Weights of a small mixture-of-experts language model, trained from scratch on English Wikipedia.
Size: 10 layers, width 96, vocabulary 4096.
Experts: 32 experts in each of 10 layers, 1 pick a token, a sigmoid router.
Below are experts of layer 4 (counted from 0) of a mixture-of-experts language model. Rows are named router (the router's row for the expert), up (a neuron's input weights, with its number), down (a neuron's output weights, with its number) and show model dimensions 48-95. Each number is 50 + 12 x the weight over its row's rms, rounded and kept within 0 to 99.
Before each expert's rows: a language model's description of what the expert responds to. This comes from a sample of Wikipedia text that the model never trained on.

# expert 7
Description: Single capital letters opening words or codes, especially after section-heading equals signs or parentheses, such as M in May, C in Conservative, R in XPR.
router:49 58 29 47 46 56 24 57 42 58 45 50 51 37 32 50 62 56 50 53 49 83 63 37 34 22 55 55 44 47 34 54 54 49 48 44 43 29 45 56 37 59 58 45 45 57 88 65
up1:41 44 56 48 40 55 35 37 51 57 59 69 38 35 46 38 48 58 49 39 51 46 70 56 21 33 69 58 40 47 81 50 51 37 61 32 57 62 38 63 55 45 58 35 57 70 17 50
down1:54 46 60 51 72 50 53 43 40 35 44 73 40 38 43 65 56 60 54 49 28 45 71 41 28 61 53 36 64 57 77 77 41 64 54 57 60 50 50 48 37 37 65 38 65 37 51 37
up2:50 40 61 38 40 50 40 56 52 52 59 52 60 28 51 28 50 67 62 42 25 70 70 42 61 42 51 39 42 69 38 43 48 54 39 63 73 35 71 72 47 34 47 62 54 55 46 61
down2:45 37 59 49 75 44 51 27 66 42 45 34 53 63 51 52 46 56 51 37 70 57 41 63 47 49 64 53 51 33 55 64 53 34 74 64 60 54 62 38 53 41 38 46 47 47 50 32
up3:53 48 32 39 67 58 61 52 54 20 59 39 63 55 71 49 61 51 50 35 52 69 43 39 23 57 47 57 48 47 56 43 41 46 41 57 49 23 36 70 72 46 54 70 61 44 56 82
down3:37 51 50 49 57 38 44 19 24 41 57 52 33 53 46 68 52 51 48 57 62 54 62 51 49 61 70 44 62 56 49 61 71 60 41 43 59 58 57 47 39 61 22 43 61 52 38 25
up4:56 63 62 54 63 63 37 28 48 33 38 52 46 43 64 52 55 44 39 33 81 55 63 39 36 57 40 49 46 46 53 36 57 48 47 45 42 45 54 23 46 54 53 41 50 74 61 46
down4:37 43 58 55 47 49 63 25 52 58 36 58 33 43 55 40 58 67 56 57 60 54 63 45 46 37 41 64 47 46 48 75 49 57 51 33 48 63 45 44 49 40 57 67 42 71 46 38
up5:36 38 41 36 59 76 56 62 41 56 75 66 62 43 73 54 31 66 33 59 51 40 35 38 64 44 70 46 54 58 50 50 41 45 57 48 24 27 56 55 26 40 67 55 59 54 81 50
down5:50 57 45 50 74 68 61 64 52 60 66 52 40 51 63 56 56 49 34 35 57 48 41 48 25 43 51 60 66 23 41 60 51 57 54 39 39 67 60 42 56 45 45 54 54 61 52 61
up6:40 49 41 47 71 46 58 50 40 70 54 70 37 59 44 38 37 44 38 22 53 53 84 63 38 37 47 57 71 70 46 56 55 71 41 59 54 61 40 49 36 34 60 43 55 51 50 54
down6:44 39 44 30 77 49 41 35 67 55 67 45 35 51 43 73 65 54 37 36 50 51 57 64 48 63 58 48 57 59 41 57 19 51 44 66 42 55 23 79 42 49 69 32 39 49 69 48
up7:51 47 53 66 41 52 54 57 63 49 33 61 46 59 30 41 54 43 66 49 53 45 50 41 46 50 40 41 29 39 36 37 45 49 59 82 69 41 50 46 66 61 37 29 34 53 56 58
down7:58 37 57 37 41 62 53 61 28 38 45 41 64 53 46 35 64 52 45 57 54 51 64 51 56 51 56 38 50 51 61 56 62 58 42 41 34 48 21 54 30 57 64 69 62 30 39 51
up8:43 37 49 47 61 34 53 60 68 71 27 60 55 35 57 37 72 75 59 49 43 72 69 41 42 36 42 64 63 44 45 50 61 43 57 34 58 40 39 42 35 41 63 41 51 54 57 45
down8:46 45 49 58 54 46 52 73 47 41 77 50 31 39 45 41 50 45 62 41 64 66 31 56 59 21 52 52 51 47 44 41 67 52 37 36 39 49 45 52 55 38 44 54 61 72 39 46
up9:62 33 37 50 35 44 69 54 39 44 42 56 56 54 49 52 51 51 45 62 33 45 66 36 22 48 43 54 46 47 72 54 51 55 44 65 57 53 48 40 48 60 53 48 28 74 48 69
down9:61 48 40 52 55 39 50 32 54 63 43 45 42 55 65 58 45 43 45 49 52 65 58 48 40 55 50 52 69 31 65 40 35 61 51 67 60 27 48 47 41 40 48 60 20 45 64 59
up10:44 42 31 47 51 41 72 37 44 67 43 68 56 67 36 36 50 56 48 40 46 51 69 33 53 58 56 47 52 58 37 33 69 45 55 57 52 71 39 46 65 52 68 17 34 48 68 56
down10:73 38 29 45 59 56 57 34 62 35 54 65 34 56 41 46 51 28 42 62 47 49 44 40 29 53 50 64 58 67 61 26 41 52 37 81 54 39 50 59 50 50 42 59 50 54 56 58
up11:64 58 39 50 55 61 67 61 36 39 49 68 51 43 44 29 58 45 74 59 60 64 83 52 41 27 41 34 52 71 45 55 45 59 39 43 50 51 42 52 71 60 48 40 65 60 47 43
down11:36 28 65 42 28 47 55 58 52 35 51 46 57 57 58 74 51 41 55 66 59 60 46 45 49 54 47 36 43 66 62 54 61 42 39 55 59 56 54 47 44 63 34 55 57 48 60 30
up12:48 65 54 37 52 47 70 64 48 35 41 50 48 53 17 52 59 39 74 47 74 31 72 48 45 56 80 30 36 44 54 68 35 41 64 48 64 33 40 53 49 76 50 42 60 57 40 37
down12:34 56 39 41 53 23 54 58 47 73 46 46 53 39 41 59 55 32 70 52 55 37 40 69 53 55 52 55 46 36 38 73 42 56 44 66 48 36 38 25 59 70 59 40 45 49 49 35
up13:25 52 32 44 37 47 48 37 44 37 54 63 72 57 49 49 55 60 58 62 67 71 53 33 53 39 64 52 49 36 76 51 49 46 55 65 27 46 36 55 50 65 63 35 54 48 48 49
down13:38 33 40 66 35 49 63 42 46 51 64 32 43 57 51 47 57 54 57 52 55 61 48 51 36 51 69 33 73 58 45 43 46 55 52 60 52 48 47 57 36 58 43 50 37 37 86 53
up14:23 63 60 61 40 54 44 65 49 63 76 60 42 44 61 67 48 44 48 38 44 47 42 39 48 42 33 56 45 48 51 37 49 28 38 41 69 50 55 54 47 61 44 31 49 50 67 48
down14:74 43 46 42 51 46 48 51 43 20 67 20 66 49 54 52 54 56 44 61 65 70 52 46 37 42 42 62 60 18 44 64 50 50 43 55 45 40 78 35 43 49 63 65 20 44 49 54
up15:35 33 29 58 35 74 44 43 64 44 53 57 49 41 21 56 54 54 41 58 68 34 38 34 66 51 50 45 25 47 40 55 37 48 58 55 63 34 42 64 48 54 52 58 71 66 52 68
down15:40 48 47 62 34 46 73 67 46 36 64 56 42 40 38 44 49 48 39 46 44 39 60 55 34 73 56 51 38 60 37 53 60 70 57 27 60 47 34 63 55 51 42 35 77 49 45 23
up16:57 40 52 57 39 50 61 73 38 63 32 47 55 66 54 45 62 58 48 45 41 55 61 81 59 33 31 39 42 53 69 42 50 63 49 43 28 64 60 59 51 37 53 29 35 55 48 53
down16:48 63 62 57 33 54 75 43 51 51 48 81 40 44 45 29 66 27 35 76 53 46 26 47 64 59 40 55 54 53 53 55 50 49 28 38 47 62 55 78 64 31 41 37 35 52 42 27
up17:68 58 57 62 47 72 51 60 62 60 65 49 32 37 41 55 58 54 54 63 65 40 78 28 47 44 41 38 45 46 44 53 36 45 43 50 50 36 44 57 58 48 51 35 35 61 43 71
down17:40 47 56 60 56 49 41 67 57 41 54 27 43 63 51 36 37 52 49 56 65 32 50 19 40 62 35 53 38 67 52 61 41 48 71 44 51 42 38 53 39 36 25 67 64 38 79 41
up18:48 46 70 67 28 59 49 57 62 55 73 45 44 61 44 50 55 64 34 49 48 58 79 46 48 55 74 43 25 26 49 48 55 55 56 46 68 38 66 39 53 44 29 29 51 51 55 48
down18:38 35 61 45 52 58 40 63 39 45 37 68 60 51 52 46 52 47 62 64 32 47 52 30 53 79 17 73 40 59 41 48 42 61 62 58 31 47 61 54 66 54 55 56 69 41 47 68
up19:41 46 48 58 63 72 50 36 67 24 52 48 55 56 58 56 26 59 37 51 40 34 31 44 54 24 40 65 61 56 52 60 45 51 43 39 75 70 35 50 44 47 31 47 58 50 73 70
down19:52 37 61 48 43 67 60 50 58 45 47 32 43 44 52 60 37 48 50 49 50 69 47 44 54 45 43 65 69 49 77 42 35 46 37 59 51 45 63 71 53 48 58 30 54 59 29 42
up20:66 42 53 48 39 51 19 61 63 45 60 48 43 49 70 33 47 49 64 56 46 52 46 54 46 66 44 68 46 31 41 44 46 37 39 65 62 50 42 65 64 59 62 67 56 45 64 68
down20:52 39 60 52 36 48 32 41 47 53 46 43 64 40 39 66 45 34 43 61 39 38 18 60 60 41 61 67 44 65 46 54 50 40 52 47 41 60 40 58 60 45 42 48 45 51 56 43
up21:37 50 22 62 33 61 56 69 69 62 51 39 43 60 70 39 49 38 44 48 27 43 39 28 57 32 63 47 47 48 63 66 66 45 55 72 47 63 49 56 44 53 34 67 51 57 51 41
down21:57 27 74 35 59 45 49 62 54 44 46 36 58 57 73 53 30 35 42 51 40 66 64 36 47 38 21 29 34 45 48 61 47 60 58 43 47 56 57 68 55 57 53 60 49 49 54 68
up22:46 55 60 57 43 44 41 56 34 65 33 52 49 42 32 48 72 71 37 32 52 47 55 56 49 33 43 67 47 54 41 35 41 50 50 71 49 27 45 53 42 66 33 53 46 58 42 71
down22:44 39 53 65 53 37 65 39 35 69 52 65 59 49 40 60 48 63 39 45 25 44 56 55 51 56 64 49 61 57 54 63 37 57 30 44 72 40 45 59 26 37 45 67 43 53 48 48
up23:51 80 63 35 51 61 29 65 46 56 47 45 66 46 56 56 46 56 36 60 58 69 51 39 39 48 32 37 65 53 61 49 39 37 72 43 64 50 44 48 51 70 48 53 64 52 59 64
down23:70 63 57 65 47 67 54 45 57 49 37 59 67 54 61 76 57 55 57 44 44 57 67 54 55 57 31 51 42 69 57 40 68 31 27 51 43 60 39 36 55 65 75 27 66 47 31 49
up24:61 64 32 36 54 21 37 48 65 37 59 48 72 56 50 47 67 49 47 41 41 52 60 30 47 56 50 56 47 38 47 64 75 30 63 51 46 76 52 47 35 46 50 52 49 55 49 44
down24:51 40 52 49 51 63 53 50 52 54 52 54 31 61 45 55 48 48 55 56 68 68 54 23 55 46 74 59 48 34 44 53 44 68 59 47 58 29 47 33 50 39 62 49 47 25 59 47
up25:49 53 52 46 66 39 45 42 58 37 54 31 47 64 79 42 69 53 64 54 38 62 32 62 39 71 49 56 50 64 41 43 38 65 53 48 51 56 31 52 31 58 47 70 30 61 56 48
down25:46 44 58 51 48 61 58 41 50 45 63 66 30 72 40 49 29 58 64 38 63 64 52 58 58 59 35 66 34 44 58 51 56 51 51 29 65 19 42 44 40 57 29 68 59 41 41 53
up26:28 43 50 57 43 40 54 37 39 39 61 60 50 61 44 51 62 64 58 43 35 50 55 38 41 29 39 53 66 37 39 57 62 46 41 61 58 28 50 74 51 60 47 58 44 64 53 58
down26:52 39 48 62 66 49 60 50 46 61 35 31 61 29 55 59 36 48 31 59 58 67 55 65 64 39 50 57 50 31 47 65 25 41 30 55 40 48 30 67 44 61 42 59 67 40 50 47
up27:47 49 32 50 66 58 54 58 56 53 84 40 53 36 49 41 42 46 49 68 30 51 47 47 65 45 61 25 40 40 71 58 31 51 61 43 62 55 51 59 42 39 51 50 59 66 62 48
down27:36 61 75 41 49 54 50 47 55 59 43 53 56 57 70 74 20 36 36 63 37 50 41 35 49 70 64 60 81 48 48 45 52 71 49 49 36 62 53 51 56 47 58 54 45 54 66 42
up28:53 72 66 31 41 47 36 40 25 47 51 39 70 56 40 42 58 58 43 55 43 34 60 62 58 37 60 44 44 43 39 45 44 54 54 58 58 17 49 56 51 70 45 42 44 53 63 40
down28:53 44 57 60 39 40 50 50 46 34 44 35 62 37 36 54 45 42 42 61 51 73 54 44 40 51 51 48 53 45 66 43 53 68 42 45 62 46 67 59 64 63 37 52 49 29 55 47
up29:36 40 50 32 65 59 49 36 51 52 34 74 37 55 50 63 35 68 47 36 33 46 64 61 62 32 52 51 63 45 59 42 56 61 72 47 29 47 51 61 55 65 27 43 30 62 74 49
down29:56 30 50 53 48 39 43 47 72 44 61 52 57 48 59 31 71 24 51 38 62 53 59 59 42 52 57 63 32 60 69 54 66 44 56 57 35 66 57 64 32 54 77 63 41 42 42 55
up30:50 44 49 64 45 52 52 59 73 37 45 64 61 59 47 48 76 46 44 65 38 41 38 55 43 49 69 54 36 57 57 44 37 59 43 61 58 62 40 17 62 50 55 52 50 53 53 70
down30:60 52 13 37 54 58 18 44 50 60 43 45 39 30 43 42 49 44 42 63 42 66 40 73 59 35 66 51 64 74 40 32 56 21 54 45 41 57 22 66 57 66 43 31 61 62 34 61
up31:53 50 38 54 44 42 55 52 58 51 57 44 31 63 51 65 47 62 28 72 41 57 47 59 36 30 34 60 43 51 38 49 39 48 51 46 50 34 34 27 53 76 33 69 41 65 32 66
down31:62 75 46 46 38 65 65 46 64 48 63 60 47 40 61 55 56 34 44 39 56 66 68 63 49 45 54 53 58 46 31 53 47 63 46 57 53 48 56 65 60 58 63 41 23 33 49 31
up32:53 48 41 56 36 57 36 61 46 61 51 47 33 38 39 48 41 47 58 38 55 32 48 67 19 47 58 34 54 30 32 49 63 44 39 52 44 58 55 63 70 38 68 60 63 66 62 44
down32:60 60 64 51 35 38 60 45 69 59 32 56 32 43 47 65 52 56 55 54 47 48 39 50 61 31 44 38 62 49 47 44 65 58 39 28 45 47 38 48 31 57 62 58 45 36 48 39
up33:49 66 49 58 38 47 52 74 43 50 71 42 61 54 40 38 52 38 28 65 55 65 47 63 42 26 42 50 25 55 57 56 58 26 56 49 44 61 69 56 81 49 59 47 37 49 47 58
down33:63 45 63 35 60 63 29 70 34 44 63 56 36 50 60 42 53 37 45 72 30 63 39 35 61 61 55 51 45 47 51 29 63 57 49 69 46 42 39 40 45 40 35 51 55 63 54 66
up34:63 58 48 53 72 54 54 48 29 52 68 44 55 45 39 44 43 62 46 44 31 58 48 65 62 40 53 59 61 44 57 57 71 59 51 44 59 36 27 45 55 45 47 34 30 69 49 48
down34:33 48 68 38 63 53 51 54 54 46 34 42 45 51 44 49 51 44 41 51 73 59 55 67 35 37 45 22 34 42 37 43 41 51 47 40 52 51 46 54 60 50 48 39 41 48 70 50